Experts of a small language model.
Size: 11 layers, width 192.
Experts: 80 SwiGLU neurons an expert, 2 picks a token, a softmax router, a shared expert of 64 neurons.
Training: 487M tokens, 3713 steps.
Below are experts of layer 6 (counted from 0) of a mixture-of-experts language model. Rows are named router (the router's row for the expert), gate (a neuron's input weights, with its number), up (a neuron's input weights, with its number), down (a neuron's output weights, with its number) and show model dimensions 0-191. Each number is 500 + 40 x the weight over its row's rms, rounded and kept within 0 to 999. Numbers have three digits each.
Before each expert's rows: a language model's description of what the expert responds to. This comes from a sample of Wikipedia text that the model never trained on.

# expert 57
Pipes and line breaks in tables and infobox field labels such as Population, Elevation:, Born:, Added, Succeeded by.
router:567501496546518556491514454437552527483538526553551416444550498539400445552503475497482517561527492519494439482489554521435533589450507506520472490569525490488472484531564411531548440508504507487542575552541461461537529491508506525488557489451542542456495502459432471512482493553468517549534543531562547522427499395509515540490445484429543559509462530469514520520514476509534459528542484507573468579517467518459481464538504539490455472528546490547483524496430532468498504485563555559498460525419493521498570523446523493448497540526480497469532467528465494551559549568559544483
gate1:507425568443436532494522496462479521459535493506461485542462471494472457520451438496495430494529464439577522535566523477517568476546510501596536570530510517532506500516498528508514494492538486459548540537588526479527477510446494521500481495593477518543506546495581460475537486514527549499526496438562458461487516540513556503552510417450534515511458503579434463580473436523521508532493417456522503534499533427486476478423480537409493533488489417513527499495515536403488481543471430504472582508563508495478481527565477518520499495516551476408520477528448491555544503562496539527
up1:476523479519586433552492473496532442607428514442474535490538497515516586486499530485436532472426540527503492566485477463539517474498436510430483517516420516438503461471492550525430535496567488445490503452434519511450492443509510541454540482512482498514529472517558524518469423466466451506491452493469504499504528417484446472444501503534424511555574489495524571499479521466386441473478535557489501485521437498465610482496497509511509509533543502467468466528530559596520455504487501431488475497480545484512473402477474532439514535487445528486471469492545497442484557462476470442
down1:477499459416549471497503569512499497542555552467439490516452529493530461436551584552512569418543538481549497446496514491493490454476507470493478475505481493582547516517484480548544504487541566494528564538438513534527538494526533486464438476544494475449506529513581455505454504539501473455528474490491538395547485564420511489514490463513458499560517544588465545519541551409511557550442517487485439534562482506454471538512453464474467494544509479512459501442552466533550439527471527472474513442544498549538499516489459498517479489516395493505457392483463486503510473437405506481

# expert 11
Short mid-word pieces like ap, ump, ipp, amp after an opening c or g, as in Escaping, Scapegoat, sloped.
router:524445473485546457537493560570476465553496546524521498456456426537513515470467475458404465493534574505513533568494521473495561444502478491448504533516499517524510480450466494501496469524502515538482447452404486530486511474486510449457443416416548468527481520473477545419537523436489499436446484485457504520455481521482437437593521520523508488467514521456488480546445595551507476495420505510515432525465480490437460476436566474487552534484461491498547501475482481466489461428502507400413506487533577464528556521551464595488520482482553511472473529494434543464519507523513531556
gate2:485514487497558529473431487517575454511453580592565446483495528474438462497459458518435426496495486511453567469414509502448559529518522431544528528403581543519467558546466462525537513466461552509523521482513485513508586492484529525484463444537570571517503567487499500428496514482441492509522523518466535507478573538401543544476539571568504515494456481447485466465472546463525509461518469521497509555430468515546505473466553501478520517514508466433486493593476511467516422448541444459503555516532522562478498531449530536518524550522542483540518459470477520530537509481533553514
up2:485440485451518496421428508531527538499546477495482562473502508465496519528550564546540513580476517521461479506491477508533474528496538561567511443490488488549504472524519496545522566398515431445528434580506435483475473538480496509460506505484448537461557471451489549511518563441500516511397533447518557504502484493452461514512409553526530532506522482484463509430490451425503521482511534471545546565477489487488478461454523573521477423553576528494492456448524497461444487520517494514515457400510428553535431453515497403567474486464519476471458454501443499493510429505533447461
down2:472484468386564546516495482557537521526578510489558463523430418520513524509521456483473484525527478535475423509472502477578487566492495494550580431502503483501418494508461468545492541482484521486516425511502579483465531532540525479490518470487476466530523552484434559491457467484575446474495548491480459478478486429543572507481505580453474497515460429483440465447460552568471476460493500556585494508391462523501538578448507446485502484506530527501545497520474474471538572496513533530405533445550424542528514520542518514448487452523454507544434489464470502488532449534510496491

# expert 45
Opening consonant pieces of foreign, mostly Slavic or Central European, personal names, such as Pl(íšková), Gr(inevich), Kh, Sch.
router:512490485510472446516493488525528482456558433464454457433460495502532483451509521472513506598531422531512538535479543518531521484576430463497504478502514561546433508515500589516484559524528472482495572584464525468527397541539438484485524578560467486524537491543509469479437544486469451518491503464456497476463494540496491527548528522469423527574485453524503504441502537540516542477512508572527475453522545552542555571477485421542500467514532446430495526511549560431535581441475436433474482517482487472563443497509476567511479549556456545443466479530496513490481508545535430491
gate7:536463468547460542495535572497521521463509496459497430478514509533558492423459550469527461510480526493539586429494540534531472533452493490454489467505541530514467444444583577475490516521474495450494490502520446520586555493512463496474596450473582484500575424539562473512473625516538482476487511524506493502520485452489503524508519494512511549466519448466540518540469528550526420496388521498532516496506514480538552473480485440588481556538456528486477524512463471477553492510526449474489497538543538488473529587513467524566504558552454419504528522611532498538516480578482484523
up7:509398518458490534460503407532496499510545533486455519534529459486458517492505486565539542517518558470530521492525480449446549510511517511526518521441530522554518514517452441475510478515482538477548493419496554506531494512551502527577494499498549540515530459493482472482474515495456536515541518515460508525501509478418511444494505471633467483473369477462480512437636474546451553512557498491426457522445559546514480489450522547453517438490564489520448492452506477558534509500495553526485470473490528528440454528433506430479499561426495534461473435502481497441474516448465596530
down7:500599459504529499495467469510440463568485428510490469508445456451450512548507522554563522540541453447476580516516455539585533539509535485506510476537529473496520468389505508494503482527508547455453415476498496526539507528523423529445475467478545520532525411522493495432513535488435498519508466527520520492479497463525489551543483477465540553464488513467512439519586434465543459575419528543426547464456481516526478523493485547535470482514460398509508490457505583476550476494366447514517498560490550517471475470514462445432516505462531473508477469487453471451498490501532526563

# expert 15
Middle pieces of long Latinate words, usually followed by -ation or -ate, as in proc-ur-ator, loc-ating, pressur-ise.
router:530471532524492426486527454551511552517551514453465535509468493463592497510472569556419550554473538476517504569522520397452406450450472543468515506529474560512523526496460495496477510494524498480544439459487523564432506482535511431485485479556539554502495465500452534468485522449462511465520424522465483489513521578533467444552630504523550535531492521517526478467511572582515503492418528507454513532516487468494464550491537532486529470435479533502515449479550523460515443505537537499446484521477552476491487540531406556554506528457553464466487452459455544530481442498494582436
gate0:504443485428450537527532515506538449512452466606504476491465508574461538512478471488472499491517492468486528521466401503485589478503577493431539450548502532525564430416513440552505443423488554448555476524493493530505500505486541471527522409531506498545572537514455564554476506464599492463523521520441508556497550517462494487483503487531448494500452482496540544388519523457477489487540472496523540475512520467496495550461547546490489590514533511566498422442484534557575493541481550474529546488538518499480471531524516435465478438470501469535493515433560492501525504524483594502
up0:416489518552492469509470553508502505440475497407473482535506533569489501492486501414533450462572485497573465514544434579484510499463486432477506466443508570510542535512434504503564493533542492498478507461412402506509488480465568514493496488497481441516525455491414467533496445507494469507459437532537515491443616475528499486474461468533419546497490541487539517471524481455568521464518510466463482399517524478487496497492569486445598529462509541503495490578482410512445484468483434549378452483471524522465505517577519426488498465480468501483495482507536482481479527510486508499
down0:507512529542483528517528524504544411485471504512512532556523473472530503506495569474535488444503479466503462553538495518477378464512537489547527485518491617507508451425535481490471506474543552565484420533412495571504452463469553505539490493543526556425575439509408518481485480516528471539444540486509522467518486495503499499463499468485470440546516470501559484493535515545510471493443482476492473382464488534463532552473571509516563529433432521494479493504473466527441509493503579531516459442509560475574463537504504412390445486472520462491440517535556526514519526477543551471